Weights of a small mixture-of-experts language model, trained from scratch on English Wikipedia.
Size: 8 layers, 118M parameters.
Experts: 12 experts in each of 7 layers, 464 clamped SwiGLU neurons an expert, 1 pick a token, a softmax router.
Below are experts of layer 4 (counted from 0) of a mixture-of-experts language model. Rows are named router (the router's row for the expert), gate (a neuron's input weights, with its number), up (a neuron's input weights, with its number), down (a neuron's output weights, with its number) and show model dimensions 0-255. Each number is 200 + 40 x the weight over its row's rms, rounded and kept within 0 to 999.
Before each expert's rows: a language model's description of what the expert responds to. This comes from a sample of Wikipedia text that the model never trained on.

# expert 2
What it handles: Determiners and possessives after prepositions, such as the, his, its, their, these, and sentence-opening words like In, Finally, when.
router,309,230,166,179,206,249,237,273,270,230,146,225,182,197,171,178,171,199,198,211,172,167,151,183,170,127,179,140,178,196,188,265,201,198,223,140,218,172,203,264,154,172,238,142,185,216,178,208,202,146,223,231,248,213,215,208,210,144,186,233,153,263,194,277,211,182,221,222,156,168,148,135,303,194,186,233,223,225,192,199,193,267,215,246,117,158,238,194,202,210,194,202,203,235,107,193,200,308,245,207,245,145,281,214,226,190,150,209,208,197,220,197,214,248,163,124,213,249,209,223,208,216,206,154,140,175,188,154,231,201,153,155,166,231,252,166,221,104,146,211,210,202,159,161,180,203,213,157,196,200,175,222,193,152,197,217,216,149,233,141,193,240,223,128,207,211,242,158,239,222,218,223,182,246,234,181,154,210,177,185,202,217,230,268,175,132,264,168,188,214,149,174,191,189,220,216,186,204,128,162,131,195,210,280,185,240,132,181,146,188,228,205,119,201,143,194,213,250,162,165,134,219,296,248,181,135,218,259,222,192,218,133,201,260,207,224,198,119,188,166,187,148,215,172,258,180,256,102,167,174,216,218,214,172,134,201
gate2,214,253,76,150,170,285,236,239,202,203,121,262,200,188,228,207,149,142,234,225,166,216,161,202,184,275,119,173,243,93,143,159,243,203,209,211,267,203,181,220,180,187,166,153,166,228,175,160,205,172,278,154,264,186,240,232,179,116,193,171,196,208,183,216,199,193,171,161,292,165,254,260,251,275,257,210,205,185,236,236,230,202,266,223,176,259,180,259,220,255,211,194,224,143,225,204,218,139,195,129,145,186,177,259,174,156,216,282,218,158,142,171,210,218,273,172,227,232,233,130,221,219,152,228,194,163,263,149,206,253,223,198,263,175,186,144,209,151,174,149,227,195,260,150,201,199,243,221,135,205,213,237,238,195,170,172,204,212,166,210,204,146,183,205,199,174,125,188,184,133,226,202,223,243,182,186,229,205,224,77,296,178,170,169,184,198,250,170,124,230,171,129,194,175,197,195,239,137,185,175,224,188,154,246,180,220,206,143,174,211,197,163,179,177,99,184,252,159,231,207,239,198,194,238,137,202,250,223,214,240,185,147,170,184,96,119,247,207,264,230,151,186,249,183,262,227,224,203,169,183,261,220,207,197,223,201
up2,226,209,160,174,171,209,236,115,198,206,165,228,147,205,204,220,259,286,226,217,126,224,162,253,190,209,149,207,286,186,188,194,234,229,168,182,242,210,160,214,171,228,194,260,169,181,247,203,170,208,156,246,210,121,206,258,174,229,240,202,283,238,204,166,216,215,222,267,223,249,194,234,185,161,170,238,107,226,208,173,99,273,222,272,226,212,184,162,185,224,222,192,230,215,219,207,201,230,186,188,207,160,177,247,163,235,274,162,165,222,210,265,142,192,231,221,172,186,135,196,235,250,209,266,144,237,162,237,182,239,200,235,137,185,175,179,231,160,174,276,172,197,179,216,237,195,210,148,274,198,185,209,208,193,199,213,287,178,234,187,179,271,190,200,148,254,161,234,253,207,225,169,197,337,189,234,224,190,175,268,185,183,225,163,207,228,187,248,170,197,177,214,180,290,210,205,227,238,238,199,215,204,156,199,215,188,217,189,242,181,270,112,192,253,177,245,203,152,196,221,194,184,203,163,227,211,161,246,191,157,227,133,168,176,152,186,228,227,78,260,180,218,130,233,151,133,219,232,214,265,267,252,285,130,202,100
down2,178,165,280,192,207,160,223,212,263,193,242,172,179,223,179,151,203,191,179,301,262,205,219,141,273,130,202,219,181,249,157,134,145,160,197,209,216,158,170,85,101,203,236,253,233,196,128,270,222,149,258,192,174,162,225,161,288,184,246,207,201,136,217,213,216,217,224,281,242,218,277,220,184,169,209,68,227,209,184,266,183,225,157,255,221,194,234,236,136,233,169,157,253,152,142,203,193,193,105,156,212,185,298,237,200,172,185,164,217,252,217,177,217,223,210,142,179,224,186,244,177,172,221,179,282,206,178,232,162,231,188,192,161,291,176,264,230,232,178,161,227,220,240,125,160,180,185,220,248,194,136,227,185,263,199,206,219,174,155,180,183,221,227,188,189,179,242,257,269,206,238,201,191,194,243,219,203,233,215,120,229,175,181,241,225,224,193,273,174,117,217,208,216,256,278,187,260,198,210,179,214,219,181,220,187,151,202,159,250,124,177,183,227,195,197,171,89,186,170,179,252,207,239,181,146,243,188,216,201,222,165,196,185,148,248,223,168,185,212,127,257,199,230,252,244,176,194,205,157,217,227,201,283,219,206,156

# expert 11
What it handles: Word-internal pieces and uppercase abbreviation fragments, such as -at, -ipp, SA, LA, plus subscript braces, units like lb, and closing brackets.
router,189,147,168,232,233,181,191,245,210,129,209,200,128,228,170,146,216,201,274,221,182,195,272,221,162,235,217,234,183,277,168,162,214,172,176,221,195,181,224,149,200,206,186,224,184,158,202,155,211,250,148,133,202,177,250,188,239,228,174,124,196,184,191,150,187,209,217,171,258,236,226,240,236,153,204,174,188,214,277,191,284,261,198,172,225,218,200,224,255,218,204,194,225,106,231,195,183,202,181,211,140,216,151,220,172,225,175,298,200,182,233,193,186,175,219,194,111,283,142,104,114,188,120,236,235,250,232,244,236,207,191,246,198,137,241,234,190,177,238,154,167,286,276,161,213,125,269,232,173,156,231,153,172,205,201,128,160,159,179,346,146,207,239,177,167,170,171,285,186,188,197,218,249,196,195,228,232,180,195,206,219,221,222,188,246,178,207,210,201,207,90,193,216,264,218,198,168,223,240,231,239,207,180,193,214,194,253,194,202,183,212,227,289,203,266,204,162,212,206,182,298,205,119,179,211,270,207,212,152,115,147,240,229,169,154,172,213,214,211,196,184,157,249,209,188,213,207,271,195,236,228,183,245,264,226,225
gate0,208,224,206,249,127,259,203,215,274,155,273,213,180,248,220,224,239,261,176,260,208,192,188,127,283,162,102,130,184,168,238,182,212,216,126,210,207,175,235,139,196,268,237,205,259,223,232,149,122,214,199,258,127,228,137,272,185,125,210,220,204,232,278,218,224,202,179,199,139,226,194,200,210,145,144,192,203,214,236,206,183,212,189,189,229,219,122,181,170,199,152,219,187,180,180,165,231,222,182,298,191,203,249,218,264,200,264,182,166,274,170,235,268,247,140,197,215,203,200,208,191,190,274,181,170,182,256,209,199,206,222,149,309,167,204,202,210,143,187,230,262,171,199,287,175,192,166,147,249,201,215,260,243,99,203,227,288,176,212,235,223,219,260,178,260,227,221,224,238,227,175,183,221,229,239,268,196,178,227,157,209,183,169,197,229,260,158,162,156,228,229,222,235,228,181,164,109,162,207,241,260,171,204,274,255,200,204,113,166,267,221,224,191,255,243,143,242,200,185,140,232,133,273,231,131,224,142,128,168,224,152,205,219,246,246,246,244,142,161,140,152,193,168,223,243,137,216,209,221,249,178,224,228,164,179,111
up0,208,164,178,204,170,179,187,229,234,191,239,162,200,266,173,194,253,168,158,187,223,233,209,114,236,145,170,142,219,194,200,233,257,270,157,187,158,175,255,175,130,230,229,231,236,230,172,218,174,197,265,215,155,152,171,203,221,191,181,202,205,171,211,194,126,218,136,257,157,212,239,167,219,126,206,176,249,215,144,202,235,134,125,203,225,272,176,192,204,160,195,244,214,256,95,178,128,199,168,242,143,277,181,205,191,229,129,214,179,158,206,222,261,201,108,214,252,220,235,188,199,169,236,215,204,239,173,237,177,253,199,163,246,176,145,182,165,205,137,252,235,179,182,260,161,219,186,232,268,190,202,186,194,206,168,238,315,190,206,220,178,273,225,191,267,166,225,249,196,185,223,209,216,238,184,285,172,167,223,205,237,152,198,305,214,228,125,218,201,178,156,213,272,193,193,174,195,203,256,199,204,193,220,227,254,209,174,172,144,225,221,222,204,264,281,141,233,295,237,174,231,197,151,215,248,223,138,167,225,145,209,187,181,282,217,240,294,153,166,204,293,151,103,288,230,193,174,257,218,234,186,273,248,168,184,184
down0,191,147,155,128,168,276,218,179,265,232,194,249,168,212,217,240,139,177,188,162,150,165,168,218,218,181,144,174,244,247,115,167,130,168,178,207,168,247,248,200,180,177,220,147,206,171,208,173,171,191,201,153,230,213,189,170,272,197,211,207,154,197,229,211,154,171,189,138,152,197,173,203,155,151,148,169,136,144,163,222,195,231,147,228,199,207,208,195,184,213,231,220,178,173,169,153,233,178,168,225,184,159,171,258,153,234,239,229,200,190,173,244,199,274,213,231,143,245,196,181,229,245,209,263,192,224,166,186,175,150,162,297,212,255,162,193,143,299,152,234,141,264,196,212,145,195,223,267,145,205,195,228,128,261,136,157,164,212,302,152,194,190,228,167,171,147,152,223,152,220,140,183,250,167,234,141,206,214,132,148,309,195,170,246,222,173,188,109,199,207,182,173,136,197,191,295,237,204,80,177,131,226,236,187,241,240,166,192,191,239,183,213,176,227,181,141,234,199,187,172,166,171,214,208,224,230,196,192,273,210,287,177,212,205,191,195,197,152,202,259,183,186,158,261,143,230,173,119,312,231,173,190,224,173,255,291

# expert 6
What it handles: Title words of songs and albums, such as Love, You, Night, Life, plus hyphens as in COVID-19 and list-item dashes.
router,233,173,244,268,201,200,228,235,184,259,184,152,157,181,269,165,201,197,204,127,155,225,127,154,273,252,233,193,156,168,269,217,179,149,200,209,222,190,173,222,208,261,173,200,173,216,225,237,251,231,208,221,154,205,178,194,100,114,188,263,202,116,235,155,244,255,221,249,213,263,211,226,151,182,169,199,168,165,233,155,262,143,221,214,185,209,246,240,194,194,210,179,194,107,243,192,193,199,213,155,232,178,235,199,171,188,268,179,234,256,212,257,211,195,226,248,215,200,228,195,216,192,235,221,242,98,191,180,202,250,266,187,233,238,161,176,196,266,230,177,232,196,182,259,141,247,224,237,159,213,241,144,166,190,214,187,226,253,247,248,132,211,255,232,184,220,180,197,196,163,243,233,140,232,227,274,194,265,235,263,126,200,202,221,188,185,256,234,158,188,275,248,178,266,227,212,86,229,251,187,156,244,217,146,246,229,254,180,315,158,248,275,309,214,231,149,208,146,212,239,195,140,190,159,244,235,239,241,195,206,168,138,185,212,140,209,187,223,241,223,163,255,199,210,223,177,303,138,166,196,216,233,139,247,175,187
gate1,168,144,200,247,185,239,205,272,207,225,264,189,149,185,154,237,235,192,188,152,155,155,152,159,183,146,198,175,135,168,245,221,193,233,203,249,297,280,168,237,253,161,223,183,200,246,190,193,216,148,220,198,167,253,149,177,175,166,190,184,241,253,184,160,180,210,228,223,206,265,180,169,232,221,124,261,227,185,190,160,257,174,142,253,140,215,227,210,242,207,146,192,213,208,200,149,238,208,182,153,200,177,150,245,183,240,241,203,167,223,161,188,229,243,249,246,233,136,269,235,206,204,226,137,200,201,241,186,190,165,162,229,136,148,237,231,193,191,227,208,157,202,201,158,249,239,174,177,230,212,279,220,144,202,163,168,218,245,170,136,185,239,190,213,230,215,241,201,189,210,209,250,267,224,254,227,100,173,222,252,214,205,136,197,189,182,306,142,226,137,219,145,186,194,256,205,210,130,150,176,146,232,171,156,211,188,235,95,112,189,225,189,140,225,140,232,222,243,292,225,177,190,167,212,94,238,264,269,210,184,162,234,220,250,202,196,206,141,220,180,213,140,233,212,185,262,158,204,284,210,96,196,157,214,223,229
up1,188,178,289,215,95,268,253,249,178,246,186,148,187,225,204,205,188,249,179,183,226,89,205,246,155,237,215,242,127,201,240,304,251,154,186,178,335,189,200,190,300,214,174,156,246,169,252,179,182,182,223,185,176,265,236,177,177,197,199,208,278,240,156,150,139,163,165,134,207,239,183,213,165,194,200,159,214,125,208,184,179,191,235,200,175,191,228,187,277,200,156,166,172,247,136,133,248,195,251,157,222,222,180,141,196,197,211,194,221,154,225,203,262,170,235,180,216,250,192,123,189,204,158,176,231,216,156,248,213,199,120,248,176,168,175,253,223,201,231,241,186,234,210,151,251,213,211,185,197,204,219,176,154,136,225,159,240,231,224,223,166,176,187,217,203,260,262,199,251,214,196,226,211,186,213,210,150,162,243,145,246,191,172,206,177,138,237,179,220,170,242,182,147,239,319,146,238,195,182,178,258,171,208,184,186,193,219,214,146,204,228,191,169,298,182,190,155,213,225,226,216,211,190,186,147,206,176,174,261,234,207,327,212,217,217,174,232,134,219,188,135,206,241,171,242,192,205,173,240,237,133,196,224,223,162,203
down1,268,207,205,226,193,195,109,207,203,235,221,214,259,203,243,258,131,150,187,283,226,219,172,170,214,223,205,278,201,227,216,213,209,198,236,212,206,188,179,160,163,234,227,209,169,216,164,205,194,145,299,248,178,161,196,230,178,251,237,178,223,284,182,120,244,197,213,154,168,250,242,185,282,211,197,141,180,226,154,243,229,177,172,298,196,223,192,177,148,237,140,169,225,182,137,182,172,176,212,206,140,166,210,217,209,198,242,181,224,241,260,206,167,228,200,214,223,220,203,166,213,144,191,297,257,213,225,67,155,233,104,141,166,257,144,257,162,216,186,165,208,205,275,196,136,257,154,204,167,180,199,223,166,145,253,202,201,163,99,189,223,170,201,171,191,187,241,238,196,186,159,216,184,168,278,243,219,218,255,184,188,184,185,211,191,235,207,211,193,170,242,227,239,228,218,208,230,181,191,245,206,196,245,193,226,307,168,188,195,144,163,122,126,222,229,196,164,240,247,207,237,148,164,185,142,217,236,200,171,133,228,203,198,249,251,163,231,165,279,152,241,193,204,197,180,171,227,286,228,231,246,206,260,264,235,255